config = dict(
    router_score='softmax',
    balance_bias=True,
    norm_eps=1e-05,
    rope_theta=85500.0,
    parallel_block=False,
    init_std_qkv=0.028,
    init_std_o=0.028,
    init_std_down=0.0,
    optimizer='adamw',
    learning_rate=0.0011,
    train_tokens=462700000,
)
Below are experts of layer 3 (counted from 0) of a mixture-of-experts language model. Rows are named router (the router's row for the expert), down (a neuron's output weights, with its number) and show model dimensions 0-191. Each number is 128 + 32 x the weight over its row's rms, rounded and kept within 0 to 255.
Before each expert's rows: a language model's description of what the expert responds to. This comes from a sample of Wikipedia text that the model never trained on.

# expert 37
It responds to: Verbs and nouns of action
router [130 109 116 165  75 124 113  93 182 100 141  91  98 129 155 152  94 136 130 101  64 110  58 140 136 155 137 124 139 101 152  90 112 114 113 138 183 129 163  89 175 150 116 127  93 168 137 164  52 172 147  92 101 104 152 132 116  66 169 112 127 168 184 158 106 129 160 148  53 146 141 153 146 153 135 141 103 118  90 123 171 150 151 138 182 100  79 107  62 119  87 111 153 139 119 185 114 169 134 108 185 132 119 154 155 128 119 118 152 148 122  86  71 166 141 133  94 143 103  98 110 125 156 109 187 159 108  78 158 154 193 105  94  88 121 132 173 190 136 164 122 134 186  79  98  75 187 115 124  71 126 142 145 128 132 118 117 190  92 107 129 136 164  90 105 127 118 171 196 116  91 194 161 123 174 116 134  87 120  76 100 134 192 119 164 120 181 111 139 118 128 142]
down2 [108 113 169  89 169 110 174 162 166 151 155  85 147  76 112 128 140 154 131 139 137 128 129 107  85 101 123 173  89 107 106 111 136 129 108 222 130 115 114 128 129 139 119 126 122 146 139 156  92 123 131 123 163 125 121 134 114 138 110  85 139 188 147 121  76 146  84 131 160 123 172  72  91 116 102  41 106 136 124  85 141 142 138 146 108 134 124 148 145 136 160  98 133 145  82  75 183 108 152 132 144 175 190 123 125 139 214 148 134 113 176 119  81 139 141  86 122 130  79 129 185 144 107 110  52 157 121  65 102 202  78 147  73 132 156 158 106 110  77 103  93 172 143 126 170 147 163 144 134 141 136 123 151 131 158 173 123 122 169 254 140 173 103 183 134 180 123 100 103 142 112 114  85 143 163 127 130  98  90 130  82 185 139 122  64 107 122 169 119 138 127  97]
down3 [179  77 123  75 161 144 127 122  87 174 179 102 170 148 136 193 183 157 101  87 132 107 110 143 148 115 106 123 174 143 111  73 163  67 113  77 163 106 147 141 118 152 150 129  96 148 107 139 136 175 128 167 117 143 175 145 178 140 165  54  91 136 141 159 172 103 136 155 111 112 128 117 140  94 109 156  64  92 154 127 150 121 123 137 161 131 118  74 119 139  79  93 134  40 112 139 173 115  91 140 140  44 127 117 134 184 147 165  82 105 149 109 156 120 145 152 130 143  90 100 134  90 190 148 147 131  74 124 106  91 183  97 131 154 131 162 163 118 115 190 150 142 123 108 158 102 170  94 121 127 113 187 122 108 155 144 139  60 145  95  90  78 160 130  78 140  76 126 152 107  55 146 104  86 128  83 133 160 191 160 135 135  98 103 162 152  97 104 133 102 187 124]
down4 [139 109 132  82 143 158 122 123 159  85 117 139 118  90 103  98 116 125 122  97 172 105  89 158 120 117 117 117 102 151 107 109  95 111 112 119  98 179 161  85 106 135 111  50 142 147 108 129 111 162 210 134 207  40 139 119 153 154 100 144  88  78 182  77 127 103 103  67 124  80 120 137 169 124 112 119 108 177 114 129 133 162 136 136 127  96 124 168 108 106 132  99 187 150 134 127 150 152 168 195 199 168 113 144  91 115 109 116  68 116 157 120  87 105  87  74 137 138  81 156 113 100 149 150 185 179 137 119 138 102 141 130  84 131 162 176  85 130 122  38 162 148 122  55 124  88 116  78 152 154  99 118 145 125 132 205 114 128 157 118 117 158 203 139 181 118 154  97 154 132  54 121 135 119 114 137 138 158 104 130 158 109 158  79 118 149 141 125 142  64 142 153]
down5 [151 144 132 136 152 116 131  74 123 171  80 140 155  82 139 104  80 116 187  81  82 143 147 113 158 129 103  38 144 140 122 109 111  79 130 160 100 213 106 135  94  98  72  94 117 165 203 112 136 139  86 154 140 112 152 142 113 153 105  95 138 120  86 120 135  83 117 123 125 147 116 161  99 183 121 151 141  95 126  91 113 107 154 146 135 116 134 165  79 148 122 157 123 117 116 105  80 177  81 136 151 122  67 123  91 122 144 102  50 128 128 116  53 134 156 166 163 116 161 166 139  87 163 111 124  97  79 157  71  62 140  77 104 133 127 111 133  60 107 108 170  90 148 132 137 133 178 104  56 103 119 103 119 127 139 143 142 104 111 146 106 117  63 164 116 154 116 135 161  96 104 188 168 137 118 124 137 123  88 132 173  57 151 121 121 171  80 166 125  53 114 180]
down6 [118 111  57 116 112 100 157 123 167 151 114 133 179  92  96 158 114 122 117 130  94 120 119 122 186 155  78 100 170  92 118  75 117 117 163 116 145 144 105  70  90 155 128 142  97 200 142 115 114 162 179 101  95 168 177  63 133 115  89  69 100 127  96 107 122 112  81 138 120  96 121 160  97 153 153  89 124  84 185  86 182  98 130 104 169 175 147 130 128 114  46  82 117 116  87 136 159 122 117 133 123 165 151  75  87 166 108 136 221  84 121 108 122 173 154 182 128  94  78 154 129 179 147 147 146 126 186 150 137  97 101 171 141 111 110 118 120 105 106 136 155 120 126  95  90 133 112 164 130 161 115 104  91 160 146  80  90 120 124 197 168 141 138 111 139 156  95 145 178 139 125 117 115 152 134  85 130 166 121 106 137  76  93 164  97 201 105 150 156 176 163  64]
down7 [119 127 134 133 161 186 152 121  77 162 169 141 144 156 117 152 125 143 165  97  74 155 130 154 116 145  97 156  58 189  85  94 113 128  86 130 172  76 125 142 125 178 118 148 139 112 157 138  32 143 142 139 113  86 102 126 149 106 173 127 161 119 158 134 118 191 167 123  99 127 115  83 126 182 125  98 134 155 135 135  86 118 146 177  88 100 157 184  90  91 157 116  88 105 171 107 129 126 141 160  89  72 109 135  99 178  86 141  94 105  75  97  80 100 129  95 152 164 123 154 155 147 116  93 196 132 165 124 124 110 143 130 108  92 124 115 189 151  91  89 112 122 194 152 106 140 158 110  55 131 115 141 128 165 153 149  75 121  87 116  69  45 107  72 164 142 166 134  93 133  97 187 180 181 157 167 116 128  92 109 143 183 136 113 110  88 154 116 125 109 127 162]
down8 [111 102 138 128 108 136  67 178 126 146 146  75 139 157 123 131 163 154  70 132 138 113 100 108 150 126 128  83 154 187 124 116 135 101 114  89  80 106  98 175 131 113 131 102  89  49 149 107  81 115 105 194 103 111 166 133  84  89 144  80 185 119 113 128  83 106 168  66  97 148 159 130 124  61 152 121 148 114  97 101 124  83 141 114 118 136 155  49  95  47 149 126 154 141 178 156 113 138 184 139 121 124 177 118 116 126 145 145 116 140  99 188 179  94 117 148 154 134 177 197 162 153 182 123  96 165 114 168 101  89 180 109 176 142 148 162  78 182 124 132 121 105 164 100 183 147 142 150 157 210 141 121 129 120 136 127 156 122 103 104 118 105 198 110 186 107  79 129 130 118  51 126 117 142  89 130 129 120 134 177 141 106  77 116 145 106  99 159 135 168 128 131]
down9 [108 113 154  86  97 129  85 118 132  58  87 118  94 158 154  97 131 156 104 151  80  98 132  79 167 125 150 109 127 142 135 211 130 150 140 164 138 105 179 125 136 126  56 145 150 113 172 101 161 132 123 146 127 146 143 191 103 156 125 131 140 118 131 108 143 115 131 105  90 184 148 105 125 183 174  93 180 122 118 131 123 128 157 141  69 136 199  88 156  57 123 140  80 112 145 129 160 103 150 109  77 169 130 154 134 117 113 183 133  77 125 153  89 155 121  70 131 182 136 122 150 164 142 123 171  86 119  73 124 161 127  46 129 183  96 174 156 129 109 149  92 173  61 122 188 128 133 158 101 112  91 118 114  98  56 129 106 164 152 105 117 105 199 155 114  87 116 156 136  84 143  74 107 114 106 108 105 134 108 115 113 155 215 161 140 127 174 145 114 102 194 120]
down10 [151 156 127 163 181  93 153  33 113 127 156 205 138 104 137 123 158 108 130 148 135  94 107 142 138 145 154 169 107  97 108 149 132 170 132 129 156 104 143 120  86  79 117 130 130 152 190 131 137 125 154 133 104 143 140 103 137 144 164 117 136 172 103  51 103 109 138 119 108 174 138 155 137 130 120 101 162 155 139 127 184 143 150  78 186 170 161  95 142 129 175 184  89 146 137 101 103 154  87 158 132  86  94 125 108 130 169  85 213 147 142 138 125  78 147 166  75 170 114 141 118 132 163 146  92 114 100 160 105 135  83 121 145  95 142  86 115 156 121  78 167  85 133 131 124 137 114 171  91 151 187 143  76 110 112 140 142 133 161 108 150 181  57 183  98 168 154  72  74 141 158 136 111 140 155  73 148 163  87  81  91 125 115 156 108 114  53 153 133 148  34  93]
down11 [186 139 147 103 145 172 105  94 145 137 113 101 105 112 140  94 117 163 144 106 105 150 115 108 128 115 169  85 131 128 144 184 142 117 152 111  89 158 113 152 164 129  69 144 118 124 104 135 156 127 139 157 164 147 146 146  76 139 127  67 105 132 100 145 173 154 154 128 149 151 157 100 195  79 186 139 117 130 175 173 171 177  82  97  66 101 145 123 154 110  98 116  88 146 178 122 113 170  98 124 115 189 152 101  74 138 109 190 156 139  87 130 217 176 128 136 171 151 141 120 127 103 143 164 107 108 127 127 120 164 147 123 170 137 132 163 166  58 172 179  38 165 112 124 176 158 112 184 164 131 124 115  85 179 158 119 169 147 158 115 137 139 144 130 176  86 143  86 114 110 143 137 132 107 109  54 137 100 128 142 160 178 173  98 132 182 155 139 167 184  91 201]
down12 [ 75 153 145 121 139 121 165 103 111 121 143  82 169 164 117 123 157  54  95 186 128 136 168 118  83 124 146 117 142 119  78 149 155  81 187 148 135  76  83  86 121  87  79 138 185 114 120 140 142 161  97 122 137  84 112 132 127 139 121 141  90 158 160 147  97 106 154  79  84 167 169 123 104 130  59  95 116 128 155 152 136 141 140 165 153 126 114 161 148 113 124 155 103  28  65 123  69 153 117 128  85 157 106 168 101 157  83 145  85 119 142 100 129  99 176 124 134 120 117 160 150 107  67 150 129 116 110  57 143 185 171  73 108 123 104  74 114  86  98 173 133 101  91 128 127 129 157 130 187  66 137  79 180 102 147 138  94 183 100 115 208  93 135  98 123 119 102 136 135 137 119 173 152  94  93 142  87 132  97 114 102 151 144  61 150 113 111 145 106 181 148 160]

# expert 30
It responds to: Main verbs after relatives
router [120 104 192 172 113 139 114 130 207 110 146 108 131  96  88 166  66  78 166 143 102 127 117  91 170 152  95 142 132  82 142 158 134 130 160 157 166 152 146 100 146 134  78 128  68 123 107 144 140 182 160 105  86 100 101 146 132 130 119 166 104 163 153  69 168 165 121 163 170 191 131 168 119  70 180 140  90  93 119 135 140 171 120 182 177 104  64 124  95 124 174 118 185 148 169 144 114 139  95 145 129 142 153 160  89  95  66 123  92 139  98 104  91 147 129 155 146 140  88  87 162 167 150 169  81 101  88  74 131 195 157 109 153 145 124 154 120 105 154 156 107 172 160 142 126 130 180 170 126 115 181 157 131  61 138  82 146 134 144  97 121 157 145 156  65 110 169 157 142 129  69 139 115 123 122  78 137 142 123  81 134 128 161 146 164  45 110 107 125 103 153 156]
down2 [125  70  91  92 200 107 174 150 116 163 149 182 158  97 178 104 136 149  87 125 150 162 104 160 144 159 153 155 154 162  86 123 101 153 153  98 140 133 159 143  58  80 172  72  88  85 113 116 131 149 131  90 100  66 145 108  96 151 163  84 117  96 129 116 214 147 112 132 161  59 134 102 187 132 141 182 127 124 166 143  87 126 160 113 139  67 127 156 136 155 113 124 121 122 105 168 117 165 127  82 108 106  96 197 115 171 142  90  95 126  86 139 165 191 105 152 138 133 147 179 145 108  59  66 119 114 109 179 135 118 165 154 129 151 177 100 139 152 103 126 135  99 157 136  70 155 153 102 124 181  99 121  96 135  85 152 108  91 173  57  52 101  96 112 109 127 106 164 166 154 113 149  94 129 172 141 136 117 163 106 127 136 117 114  92 119 171 128 100 155 113 162]
down3 [155 174 103 176 132 138 128 133  65 142 192 127 159 138 143 152 121 120 113  79  94 165  86 169 182 150  63 190 115 109 135 152  95 127 134  91 160 138  94  59 107  94 141 128  94 164 142 123 140  84 149 113 130 139 160 141 179  95 154 153 111  89 133 196 133 126 139 180  85 151  89 169 147 122 141 101  88 154 142 181 173  98  73 132  69  73 125 114 160 176 110 106 125 143 157  94 114 151 158 123 116 165  73 130 181 134 103 113 163 169 187 105  28 117 156 121 126 156 158  95 106 165 154 185 120 151 168 131  87 151 105 161 157 108 141 161  97 161 151 112 163 117 157 114 123 115 122 169 128 114 101 138 145 147 170  83 106 123 176 143 105 179 110 134 148 103 136 136  91 145 162 141 130  60 122  37 102 126  87 105 106 117 122 215 133 139 140 129  97 171 105 138]
down4 [140 117  86 101 109  95  98 107 167 112 147 139 136 117 129 163 186 135 107 149  86 130 156 107 134 148 139 134 136 110  91 101 114 153 157 209 134 131 142 114 144 145 127 150  63 111  77 155 108  92  82 110 115 126  88 166 156 135 116 155  96  78 150  90  77 104  74 164 145  99 115 127 138 125 105  93 119 172  59 150 112 172 105  83 118 148 147 162 142 134 117  58 144 124  98 134  77 185 114  97  61 110 113 175 145 131 108 214 151  82 169  80 142 102 162 148 160 136 155 113 151 125 161 113 120 150 219 106 106 121 162 173 152 139 136 164 174 109 136 104 116 123  63 120 151 141 135 110 141  79 121  53  54 190 156 151  97  96 146  85  65  77 151  86 139 146  92 117 164  86 162 146 146 184 124 167 156 108  81  87 106  88  94 136  99 133 158 122 167 120 109 140]
down5 [122  93 155 136 104 172 128 154  56  95 163 175 106 101 119 126 160 213 174 136 161 211 163 131 102 116  82  94 119 150  68 136  95 147 167 137 186 120 150 142 123 186 181 191 152 170 126 138  82 154 107 116 161 121 119  82 153  96 149 115  79 170  98 143 118 107 107 167 101 111 109 103 187 109 139 112  95 146 136  88 161  69 164 108  53 113 110 126 151 138 172 124 119 117 127 124 145  94 139  55 128  64 123 118 116 188  79 143 101 122  66 226 144 118 116 174 134  84 133 162 136 157  88 110 159 146  88 146  93 121 163 107 107 151 116 171 190 139 118 108 147 106 146 111 165 139 129 135 133 175 128 171 171  73 148 190 117  85 151 158  88 135 133 114 147 151 136  94 112  70 113 138 119 130 121 118 121 149 114 135 165 155 109 136 123 134 114 117 110 108 110 197]
down6 [141  65 133 110 120 133 151 100  73  93  79 114 129  49 153 160 138 140 114  87 121 161  86 137 148 104 136  83  97 165 124 107 147 162 110 163 151 121 115 176 132 178 153 140 152 155 191 180 110 121 124 147 115 110 112 163 129 165 111  66 107 150 167 156 116 112 159 133  93  86 156 138 215 123  63 120 149 198 171 134 160  88  91 112 160 168 144 174 125 115 148 134 107 127 118 120 107  80 100 143 154 117 137 139 167 119 118 153 159 153 117 138 156 141 178 105 153  88 100 160  76 136  78 122 142 167  92 141  99 108 127  70 155  86 115 158  98 201 140 147 139  55 130 103 153 187 158 190 115 178  89 150 139  72 123 180 136  89  90 106 136  94  83 134 114 184 131 102 102 127 169 180 126 177 165 164 197 129 132 161 142 137 129 123  93 197 129 108  97 108 110 113]
down7 [106 146 103  77 111 107 171  81  37 200 113 105  90 138 197 128 129 119  57 104  77 137 183 124 108 192  95 131 123 130 116  88 156 111 141 149 126 154 154  98 124 135 179 117  94 126 128 170 112  99 134  99  94 127 170 111 112  93 152  73  86 159 176 133  97 137 185 174 122 102 104 118 110 203 138 110 113 122  52 166 137 150 156  98  99  99 112 105 119 119 163 178  58 113 120  84 134 102  94  84 137  79 175 118 115 161 135  84 108 124 157 148 106 122  67 137  94 157 140 137 108 136 160 155 129 108 144 136 129  93 151  62 133 152  94 130 158 141 169 154 123 155 132 151 137 119  97 137  95  87  54 115 124 106 104 196 177 167 107 238 147 163 114 100 164 165 173  90 108 147 127 153 125 133 150 118 129  91 145 166 128  74 113 101 109 117 119 142 120 148 113 128]
down8 [124 114 179 127 148 136  88 153 182 150 160 123 133  68 130 143 106 154 179 120 115  96  93 130 135 153 195 113  97 151 155 164 149  88 140 120 197 166 172 166 106  25 109 100 195 114 112  98 164 166 125 151  73 129 181 112 108 132 192 130 119 131 151 159 157 157 157 132 183 111 154  88 140 125 153 130  92 120 128  91 121 143 117 110 114  97  76 103 195 197 111  52 129 145  91 138 147  51 184 111 105 134 159 153 129 119 183 132  88 101 123 120  65 131 171  90  94  66 109 129 163 115  72  83 119 160 134  82 117 117 100 140 158 162 153 125 114 103 141 157 155  92 170 140 123 170 121 105 146 147 114 102 165 156 141 109 112 159 149  79 102 176 126 108 151  80 100  88 115 148 154 125 125 134 108 128 120 121 100 116 175 206 152 117 163 145 134 118  71 106 162  89]
down9 [149  93 164 149 147 139 142 101  49 108 150 113 121 178 132 104 128 170 133 163 109 176 156  88 132 135 110 147 171 135 139 167 137 133  94  97 157 174 131 166 156 169 142 141 100 156 145  57 173 124 142 155 122 160 191 117 128 129 166 153 166  84 106 167  94 127 177 129 104 127 123  58 141 176 136 121 121  89 138 160 148 134 120 113  96 136 109 104  64 127  99 144  35 130 142 150  80  65 155 140 159  87  98  78 117  90 170  98 118 111 124 120 113 132 107 176  85 150 212 152  64 130 115 101 155 142 175 123 116  71 164 195 132 106 115 103 177 145 136 137 141  89 102  90 174 124  96 136  75  69  55 139 162  76 172 182 120 119  70 140 156 113 123  91 142 133 110 116  85 102 137 172 123 102 110 168 142 153 133 111  55 104 115 122 156 145 156 144 132 117 103  92]
down10 [137 158 105  95 137 101  86 135 108 122 137 123 155 186 137 132 134 132  41  61 108 102 145 135 176 140 151 123 133 113  89 138 128 139 153 168  60 131 141 123 122 122 156  89  76 129 166 176 157  91 108 108 129 173 116 119 143 105 109  90 207 151 153 157 103 115 172 120  86 112 127 187  99 111  66 173 137 175 115  98 103 114 130 156 107 131 157 103  91 113  89 187  94  85  81  96 136 123 159 136 105 157 164 124 179 150 162 175 131 136  44  79 122 124 106  65  89 166  98 129 115 118 157 204 151 101 102 106 183 169  64 129  93 100 103 119 144 132 151 171 118 134 169 193 136  90 121 135  81  83 140 116  79  81  89 125 187 121  81 163 125 104 158 125 145 147 144 120  92 144 123 107 153 101 102 139 165  91 106  70 106 120 120 155 110 130 123 155 155 148  85 202]
down11 [121  96 126 135 137 131 141 132  85 149  93 144 126  95 118 122 128 115  78 146 157 117  76 163 139 169 129 165  92 132  86 109  90 148 112 146 105 210 122 128 131 139 174 104 100 145 104 115 119  66  91 122 119 116 138  87 130 119 160  94 131 110 177 135 119 109 128 106 125 116 110 138 130  86 118 177 108 150 116 100 124 137 181 118 114 126 183  75  70  77 139 190 134 157 179 162 159 134 137 134 100 110 135 137 123 103 159 115 119 107 131 178 113 117 152 119 144 113  92 109  86  92 146 173  96 148  93 175 137 101 165  84 119 211 150 154 105 153 105 119 140 176 100 119 134 107 217 158  84 196 144 123 119 140  74 176 117  72 146 130 172 114  39 117 115 143 128  91  68 167 152  87 123 180  62 100 110 154  77 139 172 102 148  92 148 101  63 171  91 193 104 207]
down12 [128  90 133 143 148 144  91 122 194 126 104 107 160 137 103 119 133  63 168 123 159 132 130 148  93 131 129 124 176 128 138  90  90 151 104  93 173 177 134 182  91  90 116 120 136 127 110 128 132  92 109 116 118  94 119 166 167  97 128 125 105 132 152  88 194  95 129 133 153  95 117  63 102 113 154 127  51  84 146  72 172 135  68 112 107 104 101 181 150 178  79 107 143 148 154 137 168  80 145  54 105  93 122 127 159  91 136  73 164 129  95 132 107 156 148 137 125 156 133 155 136 103  45 149 133 153 108  76  94 126 114  88 131 177 118 194 109 148 114  80 161  83 154  62 134 142  94 119  99 185 114 129 104 166  32 150  99  92 101 133 125  88  91 108 135 126 134 142 177 160 122 158 113  83  77 103 143 177  75 101 124 148 139 122 124 183 134 145  76  71 147 160]

# expert 31
It responds to: Determiners and auxiliaries
router [ 97 105 109 102  70 116 103 102 175  75 132 117 162 156 122  99 129 111 171 100 103 110 156 150 141 147 170 141 124 118  96 111  82 144 159 187 158 177 136  74 180  97 128 177 130 159  82 118 113 143 149 140 111 107 104 130  78 151 170 114  78 178 156  99 191 130  22 158 134 197 184  79 101 161  91 100 167 129 101 127 190 173 118 120 111 124  78 128 146 118 203 118 171 138 137 133 137 143 152 116 118 110 107 141 136 165 105 137 161 110 135  99 157 161  95 112 195 151  77 141 140  93 133 183 128 165 161  95 128 193 161 148  61 190  55 146 152  82  99 163 112 180  82 172 129 121 132 157 130 131 160 175  98 146 138 110 123 148 208 116  82 119 132 148 129 165 130 124 142 107 136 133 152  99 169  95 118 111 111 120 112 104 160 163 166 115 129 134  92 132 152 138]
down0 [145  79 117 168 124 127 102 151  83 126 135  93 206 149  92 112 101 111 167 113 126  91  98 111 132 133 110 168 170 128 163 119 216  74 109 103 166  79 150 110 115 155 173 136 168 166 174 111  98 120 112  90 131 166  64 120 157 167 195  98 143 138 105 124 118 142 162 171 104 128 173 203 125  74  74 146  95 137 101 127 117  93 124  87 151 164 123 135 157 143 131 137 170 133 179 160 139 126 132  99  95 156 172 122 120  93  95 104  85 121  88 135 129 150 166 134 134  90  95  80 153 149 109 189 127 113  38 120 118 142 118 137 172 162 106 134 127 107  53 109 117 187 137 133 135 129  79 115  53 151 143 190  87 105 121 116 178 122 108 118 161 194 163 135 136 115 162 159 102 172 140  78  93  97 120 100 128 158 123 149 161 117  70  82 150 182 117 144 171 141 159 110]
down1 [ 70  67 124 154 127 120 120 148  97 207 147 126 106  56 138  66 159 107 111 160 132  87  97 226 102 136 110 166 123 139 142 100  87 120 116 160 144 180 147 142 179 100  94 199 115 107 151 135 107 122 141 148 111 113 115 141 141 150 118 102  96  31 137 103 177 159 127 142  95 100 100  41 111 188 143 138 119  94 105 105 167 124 135 136 126 117  63 114 159 128 139 119 125 195  88 108 159 164 131  69  69  97 141 101 110 165 159  99  93 155 133 141 108 118  89 154 103 136 137 125 151 162 172  95 115  97 196 108 153 171 180  98 169 130 147 170 151 150 102 186  87 180 121 117  85 145 139 131 161 140  84 149 163 159 137 133 111 159  98 148  98 160 132 122 116 107 121 147 148 156 150 132 121 109 168 133 156 104 191  70  56 106 131 125 178 123 133 127 146 113  87 121]
down2 [100  88 101 184 119 153  79 142 143 153  84 138 106 120 110 140 128 105 120 170 151 106 114 126 144 161 109 171 130  90 217 112  41 159 133 111 137 162 171 174 136  29 152 111 150 129  96  63 123 151 152 129 133  65  97 126 109 183 143 154 152 131 153  92 134 117 102  64  87 170 125 164 103 153  90 106 113 150 180  86  81 126 118 107 168 124 175  54 109 124 112 119 154  74 120 126 137 148 158 158 107 144  93  91  89 146 153 164 141 115 134  96 144 115 100 180 115 148 122 137 157 136 131 168 113 105 151 124  77 127 184 149 123 133 155 102 103 126 145 119 111 124 150 121 153 132 127  81 137 124 106 119 164 101  30 118  78 100 174  56 115  90 159 160 108  76  91 160 118  95 113 124 152  88 145 221 175  75 148 137 141 107 137 140 122 104 169  88 150  92 140 130]
down3 [ 92 127 143 130 149 132 128 110  88 131 188 130 164 125 107  84  98 115 139 134 129 135 153  62 146 125 165 114 117 117 128 143 140 139 156  89 159 153 141 179 117 115 163 131 138  88 154 116  92 139 123 105  75 186 123 123 128 183 107 139 122 120 134 124  83 169 123  60 135  91 147 133 187 125 145 155 129 102 111 119 101 117 119  30  89 136 109 145 127  77 160  81 118 133 109 109 110 134 132 145 122 111 143  69 106 154 120 134 117  89  50 176 164 146 155 145 133 138 112 147 139 164 144  97 147 173 195 172 142 170 176 162 217  91 157 124  98  93 160 220 156 150 162 197 113 158 139 121 158 177 104 162 102 144 156 111 129 102 176  74 185  94  89 123  36 140 146 126  91 107 191 161 133 113 139  98 171 121 113  82 159 185  81 141 104 161 143 108 133 142 131 181]
down4 [104 139 110 168 100  82 164 114 142 109 152 163  73 173 179 139 133 102 148 151 122 119 136  93 127 110 168 127 134 163  90 152 158 164 148 183 132 161 119 146 149  57 126  90 120 118 174 131 119 142 152 114  66  92 129 147 124 135 118 208 197 175 127 136 135 110 104 102 183 173 111 112 115 162  98 170 146  97 140 136  35 135 106 122 133 167  90 156  92 138 118  89  91 126  97  94 103  93 110 123 111 120 116 165 115 220 167 150  87  77 194  81 160 120  89 162  98 148 109 152 116 145  93 145  83 140 126 109  88  99 148 132 141  71 133 101 180  79 124 121 139 126  96  77 131 145 150 146 175 151 142 143 124 129 146 117 172  71 141 161 162 120 133 100 177 126 139 146 112  46 100 129 144  92 118 168 113  25  89 105 137 120 139 149 159 162 163 130  72  75 112 125]
down5 [125 135 125 146 170  73 128  58 174 121 132 156 129 179 142 131 129 171 128 152 122 107 139  95 103 135 130 130 116 160 116 116 203 144 165 120 168 117 149 198 133 105  71 109 160  70 122 144 121 147 105 118  94 109 155 145 105 102 196 109 214 138  75  73 119 126 191  75 127 134 205 131 182 136  95 152 119 174  79 126 154 141 113 117  98 127 169  92 177 116 107  86 124  55 119 134 119 105 115 125 122  67 133  89  92 179 147 203  79  85 152 118 142 128 107 123 121 123 157 176 126 125 180 103  81 159 149  95  87 132 187  99  97 125  94 133 185 179 160 124 137 102  58 120 198 156 117 164 167 133 130  74 160 137 159 165 116  80 136 155 171  90 143 173 108 173 101 128 132 129 120 171 135 126 147  83 132 144 127 132 100 126 104 140 141 165 138 161 127 160 139 135]
down6 [150  88 111 114 166 133 132 144 115 142 142 135 158  64 151 172 113 121 103  69  64  91  85 148 183  86  92 168 157 113  89 142 146 126 159 126 187 188 128 171 165 102 174 154 109 133 113  41 125  98 147  99 174 141 137 185 118 148 117 103  89  76 123 135 161 101 135  80 124  75  64 130 234 120 153 154 117 137 123 140 142 109 121  90 143  86  84 140 150 146 105 100 137 133 112 139 173 140 129 135 169  87 148  85 202 107 113  91 127 178 120 182 140 159 152 143 150 170 114 153  77 158 117 146 179 151 191 170 143 126 119 145 129  98 176  89 101 131 170 118 128 120 120 109 174 170 183  68 145 108 119 154  91 155 121 129 112 142 178 120 102 135 115 123  91 177 148 110 140 186 106  75 116 151 164 113 149 137 150 158 126 162  95 121 115 160  94  69 129 113 100  77]
down7 [144  90 113  75 171 138  93 151 133 125 191 173  86  92 102 154 123  91  52  95  63 116 145 200 147 106 178 154  67 134  72 181 135 132 148 134 111 142 118 145 117 111 129 128  79 100 108  84 115  79  92 140 110  75 113 146 137  69 121 135  90 110 124 130 156 132  84  83 130 125 149 148 132 142 104  82 128 115 117 117 116 100  66 103 161 134 131 157 123 113 104 162  59 107 139  90 118 100  85 105  78 112 131 130 155 107 112 126 156 141  85 169 105 154 149 112 188  93 146 123 140 120  93 142 129 123 143 129 195 123 163 137 180 158 146  63 130 127 231 166 114 109  92 108 113 162 165 110  97 122 175 103  19 114 155 123 164 151 126 131 181  75 150 102 125  71 105 128 103 121 108 106 104 143 144 125 132 103  74 109  85 158 175 158  85 157 171 159 122  96 127 107]
down8 [ 85 115  95  86 146 116 177 107 149 150 120 120 125 146 132 123 188 157  94 155 135 133 152  67  88 170  53 117 135  80 126 112 127  86 178 134 155 165  68 131 130  85 114  94 122 128 122  90 127 149 121 119 126 112 131 150  93 114 112 127 130  67 116 104 142  51  85  98 104 136 160 176 153 108  63 141 118 105 129 114 134  39 160 103 162 175 175 132 144 125  96 182 112  87 123  57 115 177 145 148 142 119 156 121  78 137 167 114 130  93 109 148 121 146 123 140  67 171 197 160 149 155 145 142  98 119 161 133 128  74  91 157 140 120  99 126 155  73 161 133 179 188 161 160 111 143 102  64 121 120  85 132 156  91 114 139  93  72 199 139  98  82 141 165 161  92 141 123 128 156 146 106 140  89 150 195 118  83 109 153 125 133 169 114  97 170  96 106 136  59 127 178]
down9 [148 151  89 112 157  78  94 102 111  79 169 156 163 157  99 228 174  82 100  79  91 125 176 144 160 106 121 106 105 125 136 129 151 163 129 123 129  96 143  73 129 173 112 194 156 120 110 163 112 143 111 112 107 129 114 147 101 123 113 103 116 210 131 127 132  67 119 121 134  96 157 170 133 169 117 102 101  72 174  75 115 130  92 139 137 165 160 174  93  97 132 182 155 134  90  43 142  60 122  96  74 146 120 159 117 139 117 175 192 138  62  92 150 145 151  99 119 167 137 186 106 130 128 162 155 135 132  84 107  93 115 129  61 135 153  76 130 108 124 118  66 135 161 122 158 194 113 144  88 122 165 133 121  78  92 137 177 156 148 115 200  84 114 139 128 125 119 125 143 164 137 132 101 141 139 140  74 161 102 110 106  97 184 156 161 139  92 114 135 105  84 128]
down10 [ 95 166 137 185 139 151 103 115 102 139 133 141 147 135 125 114 183 137 164 176 131 103 134 127 162 127 148 164 121  77 137 116  93  92 160 127 137 142 169 131 116  92  98 210 210 152 143 155 115  91 105 127 161  83  88 126 106 140 161 132 167 103 141 152 130 116 170 151 122 171 128 131  48 180 110 135  80 204 168 115 126 148 102  96 120 142 185  78 142  70 147 162 155  79 158 164 120 177 152 151  82 179 125 117  71 107 113 181  84 121 119  84 182 125 146 153 159 149 170 152 155  73 141 152  99 138 102 116  81 220 127 116 115 109 116 185 168 122  75 134 135 126 131 144 145  72 126 126 166 130 182 152 124  96 133  77 108  88 147 113  61 150 149 121  69 135 126 122 128  60 159 137 156  92 123  99 115  95 182 151 175  90 111 133 183 147 146 107 143 112 126 142]